{
  "num_hidden_layers": 14,
  "hidden_size": 512,
  "n_experts": 24,
  "experts_per_token": 2,
  "d_expert": 128,
  "d_shared_expert": 384,
  "hidden_act": "swiglu",
  "moe_layers": [1, 2, 3, 4, 5, 6, 7, 8, 9, 10, 11, 12, 13],
  "router_score": "sigmoid",
  "normalize_top_k": false,
  "routed_scale": 1.41,
  "balance_loss": 0.0106,
  "balance_bias": false,
  "init_std_router": 0.00863,
  "lr_router": 0.000275,
  "num_attention_heads": 8,
  "num_key_value_heads": 2,
  "head_dim": 64,
  "vocab_size": 8192,
  "norm": "layernorm",
  "norm_place": "pre",
  "norm_eps": 1e-06,
  "positions": "rope",
  "rope_theta": 64000.0,
  "rope_fraction": 0.75,
  "qk_norm": true,
  "attn_scale": 0.125,
  "tie_word_embeddings": true,
  "parallel_block": false,
  "init": "uniform",
  "init_std_qkv": 0.0198,
  "init_std_o": 0.00374,
  "init_std_up": 0.0198,
  "init_std_down": 0.00187,
  "optimizer": "soap_variant",
  "learning_rate": 0.00134,
  "lr_mult_up": 1.17,
  "beta1": 0.95,
  "beta2": 0.99,
  "lr_head": 0.00555,
  "warmup_steps": 70,
  "schedule": "wsd",
  "decay_fraction": 0.639,
  "decay_shape": "linear",
  "final_lr_fraction": 0.1,
  "batch_tokens": 65536,
  "max_seq_len": 1024,
  "doc_mask": true,
  "train_tokens": 578800000,
  "max_steps": 8832,
  "dataset": "wikipedia_en"
}
Below are experts of layer 4 (counted from 0) of a mixture-of-experts language model. Rows are named router (the router's row for the expert) and show model dimensions 0-63. Each number is 128 + 32 x the weight over its row's rms, rounded and kept within 0 to 255. Numbers have three digits each.
After each expert's rows: "mostly gets" lists some tokens that are sent to it at least half of the time. This comes from a sample of Wikipedia text that the model never trained on.

# expert 3
router:153137147122162096142187123154149179088153123131117150104170097145100121119158141059091136069109129113140134160112183148075140148170128156072150129074080168106205168156167148156117110097086152
mostly gets: "tri", "fl", " Soccer", " bass", " Long", "ن"

# expert 20
router:159139145119170092140177122156144177098160119128113154104167096146100127122158146068092139068112136110139132157109183148074144151171131152075153135074085171119213169156162145156122108102085155
mostly gets: " these", " Illinois", " Connecticut", " England", " California", " D"

# expert 12
router:163174165169162099125149108156116150112150106073111130105106086135109141142136129075147146087134135120129147157128188142110179138161127113104113116081087154123185130149188090110117131078146116
mostly gets: " Am", " where", " Air", " Yes", " •", "|---|---|"

# expert 16
router:155146131081150104145123100140141171088143111115115143102200091154110118116162120049059084064123141101152126133124170155108160156158140127075160123074068165150181183111154145156111084100077166
mostly gets: " mi", " ==", "See", "ei", "ient", "etter"

# expert 1
router:156125134132160088148151122158139155092169095118114157111148118167108118128160120065113150076133129118149149143082175134087134170172136135087140183090075193160167159168148133147128126087095146
mostly gets: " both", " Ph", "fi", "si", " Society", " None"

# expert 21
router:165140144120166094153178124154145179088149107125115162105163100145101133123164142064090140068110132108146140156100182139074144155177133150074151132070089162117212168160163147152116107101083155
mostly gets: "น", "ี", "ou", "mann", " Actor", "em"

# expert 4
router:155144142124138115135159152153195186071129103142078143127117070114099164102122151071104131079112128110127126147068160134082151167175156168074125135083062172143183131121166159154149132097103082
mostly gets: " Gra", " Bal", " Ge", " Gar", " Kar", " Tim"

# expert 17
router:118132133099137130136140067142168195134178102134143124088154102107068094168142121057118111091125123094176136135093165152096136136143114152069111144079047184084151143151148132136105088137100122
mostly gets: " had", " Lu", " Ed", " FW", " Ga", " average"

# expert 5
router:139173138120142077145136123142169155100131101098102102105148119128090166139126129058095139118124183091117121187083172159137136151140143098087159153109078153174163153123187139161128123116075139
mostly gets: " Gen", " Sir", " Com", " Cor", " Dor", " Nominated"

# expert 14
router:159140147123160091139174130155144176086153092125115156101162094145103123122153137066095139067114134111141134158106183148077141151179130160073157133070084169129204169161163146155119109103087153
mostly gets: " well", " Ta", " large", "che", " K", " High"

# expert 7
router:146124145107167112128145154140146170069150088094122130122162109143114153161121115068074129052133142120120162147074188156105142166168169144102132129078095185150187158139171128140126112092081163
mostly gets: " South", " North", " West", " East", " north", " south"

# expert 22
router:174173133085176100137105129125203188073156103168116103142159107106083096135133125096040128088098138089166168137101130157093162152110120114084116119099089197101191196140158130134133089115058137
mostly gets: " ==", "---|---|---|---|", " ===", "|---|---|", " Di", " Dur"

# expert 23
router:173116132148172078148157092159134147095167109151135126096186119133114135137149137066106106055123151093151154149099166173120150197130128170112146123080073175134186182121175112125109096089104165
mostly gets: " would", " some", " can", " will", " could", " may"

# expert 2
router:150115149120115051138140157137138180127154130089151073091149103131121113116158140066123162144135174068117165162109169175099162158126178134070144161070051135127156134146208162165101145091109174
mostly gets: " as", " with", " against", " released", " after", " including"

# expert 11
router:160114147168154090125140094170156161102158112068121101101106074137126148139138152060063077100138128111122185127131165156111146141126138164109133169073111152108179161138150120135083100090079198
mostly gets: " Species", " Ro", " Website", " Apps", "ü", " Occupation"

# expert 19
router:166138150121171091134170123154158181087149124121114155104164094142101131117164136067093136068111138111142134154107188151075138157186131154074150133070088172119197172162164145159121112103089152
mostly gets: " Ka", "stein", " Andrew", "zi", " John", " Georgia"

# expert 8
router:151137130122162092143184135158150175085158091131114152105168098138098132118159147069091135066110130110141138158108184148075145151175129154075153131069082169115219168160167147154116109102088153
mostly gets: "ă", " Brazil", " USA", " Romania", " guitar", "cu"

# expert 9
router:163140143125171091142181130154145178094153109136111158102165098145102132116163135070093142064110134110139141155095184149074143152171130156075150133069087163123208170160164148152116105099085153
mostly gets: "ha", "lus", " July", " McC", " Miller", "tur"

# expert 0
router:165139150123169088131182117156149173085155113133115158103167099145101137116160135066094139070113132111143139159116183140078143152175129155073153131070089164123209166162169147154109106104086152
mostly gets: " Li", " V", " Ju", " ex", "zi", " Pre"

# expert 15
router:157116142100121133137152150155177190062167099131109154110091152146097130136159151093103091107087118158098133183087171169113170129183139097081095119088082199148178152163106101141140123083065140
mostly gets: " ", " Tele", ".\"", "\".", " trans", " ("

# expert 13
router:217090141180178131145156143175144168111131099158186125123083064172110148130125129066104105084110127152148114200095181135112141119137122216128085160081053135123165134127144114132136115113115158
mostly gets: " her", " water", "un", " his", " own", " f"

# expert 6
router:148150148109153095141116182148143171079128115149128087126113101144095106133143126078086152086095153106104141172129187112076142173151159114077125103109065199150177138156163103108142112126061141
mostly gets: " b", " p", " member", " medal", " Men", "ster"

# expert 10
router:171141145114179080129167121154148175088150112121113164099162094147106142116158143064096147068114124107136140159106190145069140154173124150063157131067086167122209167175165158156115123119089162
mostly gets: " David", "don", "ade", " This", " O", " Squadron"

# expert 18
router:126136137091183136150149131142166165090173102118099100105144122162125143131139095120150105076109106128165094119085167150101090165154118118069083162088107184105161130178181137109122149125096154
mostly gets: "pra", "†", " those", " latter", "*", " same"